Weights of a small mixture-of-experts language model, trained from scratch on English Wikipedia.
Experts: 64 experts in each of 8 layers, 48 SwiGLU neurons an expert, a softmax router, 8 empty slots to pick, a shared expert of 128 neurons.
Below are experts of layer 5 (counted from 0) of a mixture-of-experts language model. Rows are named router (the router's row for the expert) and show model dimensions 0-63. Each number is 200 + 40 x the weight over its row's rms, rounded and kept within 0 to 999.
Before each expert's rows: a language model's description of what the expert responds to. This comes from a sample of Wikipedia text that the model never trained on.

# expert 10
It responds to: Head nouns closing proper names of countries, states, governments and organizations, such as United States Congress, University of California, Army.
router,309,274,223,187,165,184,260,246,197,229,202,211,155,191,244,184,141,218,157,190,232,220,184,189,217,208,205,137,141,161,273,202,212,219,224,246,198,182,209,200,295,203,193,214,195,226,167,193,243,187,171,175,173,150,193,226,162,202,173,234,198,241,361,138

# expert 22
It responds to: Personal pronouns opening a clause or inside song titles, such as he, it, she, they, I in "All the Things She Said".
router,224,252,223,191,209,264,199,217,205,246,196,197,143,169,226,239,213,202,222,142,248,139,158,211,206,170,282,194,241,198,251,183,258,233,211,206,282,88,175,257,203,201,192,227,160,197,182,240,181,302,144,201,122,158,169,166,142,260,187,231,167,270,215,137

# expert 41
It responds to: Coordinating conjunctions, commas and relative pronouns that join clauses or predicates, e.g. and was, but also, which, who.
router,244,210,192,138,239,179,211,211,240,295,118,177,151,173,293,191,166,207,150,219,207,213,172,194,202,189,226,260,189,203,196,210,203,176,173,247,219,192,171,188,247,105,213,304,170,280,166,235,217,257,169,232,137,184,152,242,106,237,177,196,178,214,239,178

# expert 21
It responds to: Word pieces inside Spanish, Portuguese, French and other non-English names and places, such as José, del, Ligu(e), Adel(bo)den.
router,219,176,206,205,198,249,214,246,150,215,126,159,187,158,217,76,195,251,209,203,224,192,215,206,240,205,174,246,193,154,190,242,206,248,207,236,180,159,142,225,208,216,182,182,175,205,111,220,202,219,129,188,165,163,161,200,149,188,164,284,199,179,225,218

# expert 0
It responds to: Main verbs, mostly past tense or participles after was, were, to, be, such as held, released, announced, evidenced.
router,221,228,220,197,231,169,204,223,188,157,206,160,97,181,257,230,182,267,168,220,244,279,221,127,247,204,226,173,188,191,186,179,216,183,151,235,218,183,172,166,223,147,167,233,173,199,215,211,154,290,99,285,171,157,170,126,201,243,187,250,132,202,285,140

# expert 32
It responds to: Verb stems and verbs in narrative prose, often before -ed, -ing or -s endings, such as tell, prevent, navigat(es), account for.
router,245,216,262,193,172,186,225,193,152,254,177,167,169,189,217,174,144,283,207,181,216,257,188,170,206,216,221,177,165,160,180,190,216,248,218,191,222,195,196,253,204,198,164,238,197,246,189,216,176,301,138,227,144,157,167,159,215,265,206,234,133,166,277,174

# expert 14
It responds to: Four-digit years and date parts in tables, lifespans and ranges, such as 2013, 1962–1964, July 6, plus digits inside coordinates.
router,205,237,231,189,223,174,207,216,194,203,213,200,126,185,273,192,184,217,146,230,219,249,210,132,179,214,175,190,250,237,245,204,189,189,203,253,273,228,197,214,222,144,187,214,192,215,219,182,126,190,168,252,205,162,190,171,177,228,211,199,121,237,221,155

# expert 36
It responds to: Geographic and national name parts, often in birthplaces or infoboxes, such as New York, South, British, American, Wisconsin.
router,268,243,224,176,181,185,263,237,198,252,212,192,178,230,227,136,154,180,201,234,229,226,233,168,226,168,208,187,228,169,314,178,237,219,206,255,228,201,241,203,334,197,250,192,113,225,162,239,139,195,161,222,152,162,160,168,166,238,162,213,185,266,262,177

# expert 30
It responds to: Words beginning sentences or clauses, such as which, where, when, if, because, However, The, who, that.
router,152,221,197,197,182,181,223,228,253,228,193,150,123,208,254,189,209,195,179,244,233,190,224,195,192,175,251,223,223,223,183,178,250,217,203,280,209,164,194,220,282,168,202,220,157,244,143,217,116,199,120,228,159,174,161,233,179,308,239,268,206,207,209,149

# expert 26
It responds to: Nationality and institutional modifiers that begin proper names of leagues, wars, teams and offices, such as American, National, World War, State Senate.
router,239,245,210,196,151,184,188,258,230,226,186,151,136,194,212,167,206,262,176,235,291,154,212,187,257,96,186,168,182,148,345,178,288,336,214,243,204,176,174,141,243,162,174,221,126,229,189,193,208,181,166,223,190,164,123,164,96,237,155,230,207,259,240,168

# expert 12
It responds to: Raw byte pieces of Chinese, Japanese and Thai characters, plus scattered '=' signs, opening quotes, 'The' and nouns like album.
router,255,174,216,186,259,189,255,257,144,226,202,181,178,176,258,193,195,217,225,170,197,205,168,141,199,164,218,230,250,115,274,133,209,206,227,217,242,156,173,140,223,219,178,222,148,243,157,267,185,211,227,243,231,168,109,163,126,218,173,183,137,190,248,177

# expert 34
It responds to: Prefix pieces opening a longer word, such as dis in distorted, re, un, con, mis, plus lone spaces and hyphens.
router,203,239,204,132,159,237,209,207,146,256,141,194,207,169,217,146,172,220,204,187,228,266,172,198,153,167,222,174,198,153,194,169,296,314,155,184,237,113,150,201,228,172,222,200,178,213,180,223,241,279,114,200,130,150,157,223,195,243,184,193,157,221,238,208

# expert 35
It responds to: Color, material and domain adjectives or nouns and suffixes in descriptions, e.g. pale yellow, red brick, water, economic, -al.
router,257,278,228,168,173,171,180,241,209,178,160,215,197,183,215,205,203,250,187,343,240,277,213,176,250,181,179,155,206,188,216,241,186,252,182,227,223,225,177,170,233,197,180,266,181,210,159,212,151,211,133,204,174,166,145,154,178,282,188,209,162,225,236,179

# expert 38
It responds to: Vowels, accented letters and endings inside non-English words and names, such as ä in Swedish or Finnish, ó in József, š, ă.
router,259,199,184,189,184,264,203,252,181,181,144,190,195,167,167,76,184,263,199,184,226,233,197,200,250,189,203,206,274,158,182,178,240,246,252,228,203,131,221,189,154,211,149,214,200,205,200,254,155,218,169,245,194,182,168,172,183,260,227,251,188,208,208,187

# expert 19
It responds to: Auxiliaries, modals and adverbs after a subject in biographical or plot narrative, e.g. had, would, just, recently, However.
router,187,245,175,176,229,201,275,235,177,224,164,171,142,139,275,210,138,192,183,188,226,260,192,223,192,198,205,181,245,180,212,152,204,212,202,197,175,182,182,190,240,77,197,228,183,194,104,173,183,188,164,170,181,144,202,126,182,246,157,253,146,185,259,122

# expert 33
It responds to: Pipe separators, numbers and labels in election results and sports tables, such as Turnout, Votes, Majority, Swing, ±%.
router,249,246,285,177,239,284,241,222,166,204,180,190,245,145,297,166,132,224,211,201,281,200,296,183,179,118,196,237,216,292,202,204,268,189,249,280,199,187,175,240,248,150,139,279,215,216,187,246,156,179,198,234,139,147,127,223,215,201,208,141,176,181,210,151

# expert 13
It responds to: Month names and date prepositions in dates, often after on or in, e.g. October 26, in 2002, Oct 2022.
router,248,203,225,225,208,216,179,206,219,263,212,179,158,212,208,207,165,176,213,201,225,204,230,164,218,234,203,185,253,229,227,181,208,215,155,233,234,178,223,174,298,208,182,269,162,228,191,247,194,219,203,190,157,178,196,197,186,249,169,154,139,159,206,200

# expert 44
It responds to: Words and fragments in infobox labels, section headings and table headers, such as See, Preceded by, Personal, Career, Years, |---|.
router,243,185,180,165,221,194,187,181,146,233,144,216,175,174,271,161,195,214,216,211,228,221,157,153,227,190,182,172,209,224,239,179,267,254,174,176,249,186,152,230,233,187,239,261,186,217,152,244,177,217,176,247,126,147,123,189,193,211,241,234,142,262,256,205

# expert 63
It responds to: Prepositions linking noun phrases, above all of, also for, in, with, among, during, as in Coat of arms, Church of England.
router,294,207,168,176,153,213,268,253,197,203,177,135,152,188,242,182,164,223,219,298,240,196,242,139,215,136,199,191,264,169,210,189,214,300,187,240,214,130,179,231,280,188,220,182,178,243,177,271,136,200,147,238,90,194,186,134,193,208,153,178,178,182,249,151

# expert 18
It responds to: Commas, pipes, slashes, semicolons and ampersands separating fields in tables, career lists, coordinates and place names, like Quebec, Canada.
router,269,243,273,214,176,201,245,231,258,225,180,128,130,203,209,177,125,228,180,196,214,267,243,93,290,198,184,215,228,177,225,181,216,169,232,237,163,219,241,196,265,189,232,203,171,254,210,227,165,247,231,238,287,174,181,220,156,223,158,180,156,233,233,189

# expert 49
It responds to: Common first names and first pieces of personal names, often after by, Sir or a table pipe, e.g. John, Robert, David.
router,245,263,208,182,218,203,231,250,185,155,185,155,188,207,166,185,232,221,205,224,269,185,213,185,210,136,179,185,255,173,298,162,186,154,211,226,266,160,196,158,254,154,193,234,171,223,194,227,162,200,201,230,150,181,174,196,105,231,154,188,144,236,305,169

# expert 43
It responds to: Bare space tokens in empty table cells and capital letters starting abbreviations or foreign names, e.g. OH Leuven, VK UP.
router,216,184,194,140,206,241,168,255,193,222,126,152,151,236,201,180,188,228,213,199,264,229,258,157,207,125,226,231,218,187,278,188,277,232,185,248,255,177,180,112,258,148,180,220,198,182,159,267,209,181,114,236,138,192,142,197,191,261,165,215,187,215,232,138

# expert 62
It responds to: Numbers, blank cells and stat-column headers in sports and results tables after pipes or semicolons, such as 0, 1, Pld, Pct, Apps.
router,224,256,198,204,238,182,219,227,223,197,184,168,175,141,285,221,275,237,225,255,265,245,239,197,224,217,167,214,246,174,257,205,201,248,217,246,273,218,168,187,216,134,178,222,134,217,188,263,154,184,153,202,185,177,189,144,218,235,179,209,179,208,265,190

# expert 46
It responds to: Pipe characters and |---| divider rows in Wikipedia tables, mostly between cells of sports, episode and climate tables.
router,211,268,304,184,167,221,253,265,260,256,191,75,181,181,262,181,222,255,105,222,245,236,247,172,182,227,196,193,191,206,206,177,206,189,201,195,186,152,199,215,247,141,193,227,167,316,177,212,192,187,222,271,165,171,155,187,170,191,169,222,188,205,175,185

# expert 54
It responds to: Prepositions opening time or place phrases, mostly in, plus on, at, during, until, after, as in in 1985.
router,272,204,197,202,199,180,230,187,231,224,190,199,135,232,251,119,199,184,172,231,209,222,258,129,214,148,187,206,248,218,238,195,217,279,138,207,222,170,121,247,309,236,216,184,138,251,164,230,200,207,143,207,118,179,201,173,210,266,180,189,180,180,212,178

# expert 6
It responds to: Common nouns right after the, a or his naming places, works, groups or relatives, such as town, album, band, father.
router,256,228,255,198,207,221,242,225,156,212,126,203,183,149,223,163,205,208,243,225,228,190,157,174,266,195,195,244,198,222,217,199,259,264,233,244,201,186,225,200,190,214,194,260,156,247,206,237,171,259,206,206,259,156,205,188,169,188,174,141,178,213,310,115

# expert 28
It responds to: Plural endings and plural words for groups of people or things, such as whites, ships, members, women, they, them.
router,243,288,179,162,293,207,209,226,212,183,225,197,171,148,234,159,182,229,211,193,247,182,213,177,240,154,200,161,200,192,238,232,237,248,190,215,216,169,140,191,190,184,191,269,191,216,146,180,176,278,157,210,214,156,214,200,109,153,140,196,211,217,236,143

# expert 9
It responds to: Opening word pieces and prefixes that begin a longer word, such as co, non, sub, anti, re, st(airway), plus slashes in chemical identifiers.
router,198,240,164,191,179,234,230,247,229,225,118,189,149,191,201,121,188,255,246,272,240,172,187,206,182,235,204,188,203,148,217,211,338,314,203,196,274,222,109,148,196,243,197,228,151,221,167,219,176,213,136,213,192,154,97,179,169,289,187,170,175,233,212,161

# expert 37
It responds to: Short vowel-heavy fragments inside words and foreign names, e.g. mitochon-dri-al, Burkin-a, Al Muth-anna, -nia.
router,204,189,204,146,172,242,233,220,217,209,148,212,178,164,203,123,166,240,164,220,220,191,155,189,196,154,224,157,200,203,226,200,218,236,197,227,211,146,231,188,207,201,133,207,229,263,188,187,156,215,196,196,185,192,207,195,172,188,227,252,126,191,250,143

# expert 27
It responds to: Line breaks and closing == or === of section headings, plus demographic and unit words like population, households, km, m, census.
router,287,268,173,163,252,231,170,200,192,144,175,218,211,185,211,170,166,191,176,179,230,224,224,150,171,221,220,181,205,152,221,197,202,221,197,223,212,214,206,228,246,109,150,285,172,194,216,185,157,193,173,159,208,142,255,212,158,240,198,181,179,159,239,164

# expert 24
It responds to: Year numbers and month names in dates, often after in, such as In 2024, early 1980s, May, June.
router,213,233,187,199,169,220,183,261,247,203,212,220,139,174,252,197,203,211,129,241,248,195,163,180,184,192,203,189,271,219,237,208,228,226,225,257,276,204,254,152,206,188,222,231,192,223,151,251,212,225,203,164,172,157,258,188,176,218,183,158,177,238,216,161

# expert 11
It responds to: Forms of be and become, plus as and the articles after them, in biographical and descriptive prose, e.g. was, became, as a.
router,232,238,181,206,227,216,232,219,122,235,153,128,201,184,277,176,161,194,220,252,228,183,228,107,204,176,173,125,172,249,210,215,239,244,221,223,221,114,183,120,183,169,189,258,108,207,179,231,190,203,173,181,170,162,190,146,172,225,177,242,182,255,259,198

# expert 4
It responds to: Numerals and units in data fields, scores and dates, such as 101 in Length: 101.40 m, cm, UTC, 3rd, seconds.
router,209,212,203,227,193,210,209,235,222,241,202,195,215,179,229,210,134,233,204,230,207,271,171,115,230,207,103,219,271,223,246,211,206,239,172,180,228,156,232,182,243,180,152,255,135,273,227,220,160,214,127,221,239,160,212,213,169,237,219,210,119,209,224,185

# expert 16
It responds to: Articles and possessive determiners before a noun phrase, mostly the, a, his, their, its, and possessive 's.
router,231,211,269,191,236,199,180,203,176,273,181,122,137,166,241,220,228,217,180,267,259,244,227,178,195,148,238,204,222,148,244,102,249,261,197,247,216,190,190,161,233,157,193,220,176,233,179,227,121,182,188,262,225,189,161,168,172,212,129,238,216,186,208,190

# expert 17
It responds to: Indefinite articles and the adjectives or quantifiers right after an article, e.g. a, an, great deal, same, much, small.
router,202,215,217,178,198,204,185,216,134,255,178,191,205,157,221,200,186,230,160,286,251,204,260,147,257,157,188,185,242,160,177,199,267,265,176,252,218,189,209,139,230,183,199,269,91,208,197,211,105,225,134,239,189,187,167,160,183,265,147,253,185,215,200,216

# expert 61
It responds to: Final nouns of section headings and proper titles, e.g. career in Racing career, Reception, Award, Championship, Stadium.
router,277,240,178,219,195,190,197,269,196,192,191,183,176,152,246,204,151,220,182,223,202,254,230,157,263,183,200,167,207,174,232,244,199,202,212,219,207,169,249,248,210,215,143,223,177,246,220,192,198,272,207,191,192,136,179,229,187,221,163,193,198,245,347,119

# expert 15
It responds to: Personal names and pronouns naming people, often sentence subjects or objects in plot summaries and biographies, such as him, Turner, David, she.
router,230,314,246,162,243,207,266,234,190,182,190,147,194,208,198,235,248,216,238,242,276,208,187,189,247,177,193,195,277,152,279,232,196,189,196,231,261,201,208,183,248,200,210,210,203,195,157,222,208,214,211,231,193,129,224,210,97,230,140,243,188,224,288,86

# expert 48
It responds to: Line breaks, list hyphens and field labels opening infobox or section lines, such as Born, Coordinates, Genre, Website, Headquarters.
router,189,250,181,146,201,147,235,214,215,268,148,198,198,120,229,178,145,213,188,165,224,144,201,141,253,183,193,221,187,199,230,200,276,237,184,205,213,188,220,217,243,246,215,205,118,241,201,207,198,198,149,250,191,129,130,220,184,214,198,237,184,285,248,137

# expert 20
It responds to: Common nouns for a person's role or an entity's type after a, the or an adjective, such as player, politician, professor, facility.
router,272,202,244,236,196,206,180,231,183,251,159,155,201,191,230,153,229,245,205,247,233,207,147,182,272,164,190,179,201,235,228,256,262,275,204,216,241,226,199,191,204,208,122,227,179,267,191,182,226,263,172,248,203,176,145,189,160,276,160,205,186,233,300,154

# expert 50
It responds to: Short consonant-led pieces in the middle of names and words after an initial fragment, such as Mass-ach-usetts, Sed-g-wick, Al-be-marle.
router,169,212,198,111,166,222,191,231,163,183,167,162,189,209,210,121,202,271,177,203,258,205,181,197,196,139,279,175,222,213,214,228,200,316,210,202,307,119,173,160,209,201,197,230,188,226,121,284,185,202,187,180,137,141,183,214,138,193,177,136,96,215,238,153

# expert 7
It responds to: Digits, scores and pipe separators inside data tables of sports statistics, chart positions and results, e.g. 0, 6–3, 77.
router,185,208,255,217,241,229,200,268,135,255,191,176,225,156,237,221,209,206,226,200,300,174,176,187,182,156,184,233,240,216,244,165,288,222,119,226,193,182,166,207,218,180,100,226,128,188,161,319,118,218,159,260,133,181,187,202,224,197,168,159,152,164,225,145

# expert 51
It responds to: The word the and possessive determiners like his, its, their, her, plus colons after infobox field names such as Species: or Roster status:.
router,240,192,288,222,239,229,216,199,172,278,144,145,154,171,285,202,148,218,163,237,278,214,268,192,194,120,275,204,248,215,275,160,224,221,165,273,207,148,209,184,238,154,188,218,174,226,164,217,86,183,212,268,209,187,182,166,179,200,136,229,192,180,207,168

# expert 3
It responds to: Header and label words in Wikipedia tables and lists, such as Team, Year, Result, Votes, and MPC · JPL in asteroid tables.
router,211,217,276,235,227,168,245,160,251,201,189,122,155,203,262,230,204,208,190,215,235,186,248,180,212,234,159,175,230,269,244,197,208,207,191,234,213,171,187,232,212,167,244,228,162,234,178,226,179,232,139,221,189,214,139,182,197,235,211,244,139,230,228,106

# expert 55
It responds to: Main verb right after the subject, mostly is, was, are, were, in descriptive definitions like "X is a museum".
router,193,268,257,189,237,241,247,281,146,212,179,153,191,124,268,213,120,216,219,200,283,214,217,182,243,168,173,200,203,216,174,133,208,201,219,233,175,126,183,192,166,163,150,235,165,238,153,224,172,215,152,187,165,131,168,114,160,239,138,265,159,216,232,196

# expert 47
It responds to: Nationality and institution name words and words like other, various before nouns, e.g. American, National, New York, other publications.
router,211,283,198,170,247,165,229,197,245,264,169,159,181,190,242,205,168,238,167,243,250,224,194,162,214,161,186,144,244,136,308,211,218,300,214,232,191,188,210,173,335,185,138,224,159,223,99,214,211,144,175,210,192,167,179,140,114,207,180,194,216,212,239,161

# expert 5
It responds to: Bullets, pipes, dashes and field-name tokens in infoboxes and tables, e.g. Website, Coordinates, sq mi, Genus, | cells.
router,190,249,198,168,240,191,243,235,151,243,160,161,183,165,253,166,166,252,207,258,234,263,205,189,194,153,260,194,213,192,224,167,236,215,167,219,208,143,220,198,220,149,169,296,216,304,242,221,185,181,216,245,121,129,145,250,201,258,194,253,216,226,166,149

# expert 52
It responds to: Nouns and suffixes for music, media and fields of study, such as the ing of Mixing in album credits, music, Research.
router,226,269,167,190,190,182,199,256,233,207,173,227,169,175,214,205,196,270,199,279,231,242,193,175,240,205,230,145,207,179,303,210,216,220,192,221,292,165,162,170,184,185,139,238,200,288,130,223,152,228,136,211,158,181,135,175,188,236,207,172,193,291,278,134

# expert 29
It responds to: Single capital letters starting initials, genus abbreviations and acronyms, often after parentheses or dashes, e.g. C. bondi, B.A., FGM.
router,191,217,260,155,183,228,185,189,160,183,134,202,214,212,213,162,160,211,245,245,230,241,193,82,198,213,210,177,207,177,345,190,213,294,159,238,240,134,152,166,224,170,170,199,195,225,172,262,196,188,146,226,166,170,188,246,141,187,131,269,186,228,238,180

# expert 57
It responds to: Opening == and === of section headings, colons and dashes after list or field labels, and words like See, Synonyms, Career, Plot.
router,221,219,228,194,182,140,264,226,162,226,135,203,193,101,257,188,96,223,182,248,237,213,260,122,209,165,212,185,223,206,250,189,251,224,248,253,213,200,193,227,256,165,145,179,143,241,197,240,186,269,189,289,216,173,146,134,164,200,180,189,192,187,212,198

# expert 42
It responds to: Abstract nouns after the, a or his naming processes or states, such as development, treatment, control, influence, status.
router,279,211,215,175,225,198,188,231,214,201,167,200,183,152,193,231,202,243,227,259,248,223,193,207,330,171,204,187,197,179,195,242,223,260,220,236,236,225,218,209,212,201,147,244,199,276,184,183,155,226,171,204,222,169,177,189,172,244,180,157,211,194,335,109

# expert 53
It responds to: Prepositions linking works or people to roles, agents or means, e.g. with a supporting role, by American rapper, cover of.
router,292,249,230,181,235,192,274,245,244,201,204,116,146,188,225,172,179,197,248,242,209,183,241,120,198,182,228,240,231,184,243,161,194,231,157,192,199,163,153,165,236,145,170,193,145,272,183,277,131,241,154,275,210,185,109,153,199,205,157,141,191,231,242,190

# expert 25
It responds to: Surnames and final pieces of personal names in cast lists and results tables, e.g. Smith, -ović, -sson, Edwards.
router,237,265,200,181,223,243,253,259,259,158,172,154,123,176,180,191,221,234,158,212,249,247,245,162,227,190,222,178,253,227,253,226,252,190,172,226,200,161,206,189,173,205,184,187,222,230,205,178,218,208,178,250,207,170,176,223,130,211,143,212,159,216,267,154

# expert 60
It responds to: Opening parentheses and brackets before asides, ages or numbers, plus quotes and byte pieces of Thai, Tamil or Japanese script.
router,255,211,230,206,207,202,245,220,216,193,165,193,144,191,201,174,147,249,151,199,202,216,132,136,194,207,252,205,244,202,212,137,212,219,211,211,232,221,156,169,238,142,204,219,120,254,170,228,187,210,232,248,146,178,188,215,172,231,191,241,174,180,245,193

# expert 40
It responds to: First capitalized piece of a foreign personal or place name in lists and line-ups, such as Tra in Traoré, Kil, Ko.
router,212,249,196,201,215,222,215,203,210,217,184,149,188,182,184,214,193,253,205,220,219,247,226,179,240,177,243,219,279,152,271,187,212,241,128,228,186,119,189,152,198,210,162,189,183,216,120,218,214,222,154,233,150,139,144,237,148,214,136,242,206,218,248,156

# expert 1
It responds to: Determiner-position words after the or a, such as first, two, most, all, last, several, often before years or of.
router,197,206,155,206,268,210,210,223,200,267,164,189,173,194,181,205,210,220,187,234,238,179,275,163,204,227,185,236,212,227,208,184,282,356,207,238,226,169,212,134,237,183,162,234,85,238,160,243,153,199,144,187,221,176,234,171,169,225,143,171,192,183,231,153

# expert 45
It responds to: Hyphens, en dashes and spaces joining compound names or words or opening list lines, such as Runner-up, English-speaking, Gazprom-Ugra.
router,196,171,193,171,251,231,213,190,216,206,179,141,198,147,233,138,210,266,214,217,227,223,152,160,227,194,172,179,174,214,233,135,325,234,173,257,233,183,185,173,316,152,173,251,119,233,200,265,234,290,194,245,185,166,156,213,152,217,193,141,185,274,228,184

# expert 8
It responds to: Joining tokens in lists and clauses (and, or, &, commas) plus possessive apostrophes after names, as in Keenan's, Rickey's, Lorenzo de' Medici.
router,244,252,216,186,276,165,174,229,191,288,204,151,150,106,207,177,173,235,136,260,211,140,170,199,248,227,249,214,233,195,240,138,217,208,153,262,227,177,174,169,275,174,207,245,121,237,200,197,211,225,220,242,187,204,138,207,154,278,123,195,178,210,220,192

# expert 56
It responds to: Line breaks, above all those ending table rows, list items of club career stats, and headings before new list entries.
router,212,234,166,206,175,215,167,222,216,271,202,195,149,169,210,170,159,265,194,183,226,215,251,169,285,195,161,168,210,203,213,203,208,219,139,215,248,185,171,211,236,199,176,175,103,179,147,230,200,181,176,242,219,146,98,231,106,180,138,171,196,243,224,130

# expert 39
It responds to: Commas, often after a place, year or closing parenthesis, where a new clause or list item follows, such as Missouri, 2018, and ),.
router,216,224,181,184,265,190,230,299,221,235,200,185,85,194,262,148,220,204,125,261,209,263,178,120,212,217,232,186,213,202,226,149,219,182,160,250,206,170,167,219,240,142,179,226,209,260,167,233,171,280,179,171,201,178,183,174,144,250,188,142,176,219,276,189

# expert 31
It responds to: Periods, hyphen bullets at line start, and pipes starting table rows, especially in bibliographies, track listings and works lists.
router,223,187,222,171,206,229,246,217,206,236,199,164,196,213,202,188,230,300,184,267,258,193,166,107,214,171,225,179,196,159,285,180,273,189,220,200,195,193,247,136,254,180,228,218,189,190,147,219,215,239,154,228,165,210,159,180,71,211,184,201,180,197,212,191

# expert 23
It responds to: Sentence-final periods, especially after years or seasons, and closing == heading markers, e.g. season., older., ===.
router,181,226,183,204,173,273,201,231,199,193,205,210,188,184,285,180,191,351,166,252,240,200,241,176,266,183,234,157,233,255,241,205,221,192,162,223,231,172,193,240,251,200,200,217,178,205,148,224,167,260,180,199,198,158,206,224,72,194,185,251,195,212,226,194

# expert 2
It responds to: Prepositions and infinitival to after verbs or nouns in running prose, such as to, in, of, from, into, between.
router,231,224,244,154,213,214,236,255,216,188,201,172,163,237,243,180,152,184,214,218,207,195,184,186,195,144,195,247,247,210,228,153,196,243,166,262,195,175,170,207,283,183,238,224,172,244,184,271,126,264,129,232,153,192,156,158,200,246,127,184,189,183,232,194

# expert 58
It responds to: Closing parentheses, quotes, brackets and separators ending a name, title or aside, such as (album), "Rose Garden", (BLA),.
router,203,235,180,192,223,191,203,290,204,217,184,144,140,148,197,128,121,254,122,202,203,280,189,135,172,210,221,186,204,218,245,215,220,194,160,234,225,181,204,214,240,180,204,256,144,226,203,186,116,222,154,268,193,190,221,211,148,176,196,199,187,249,247,169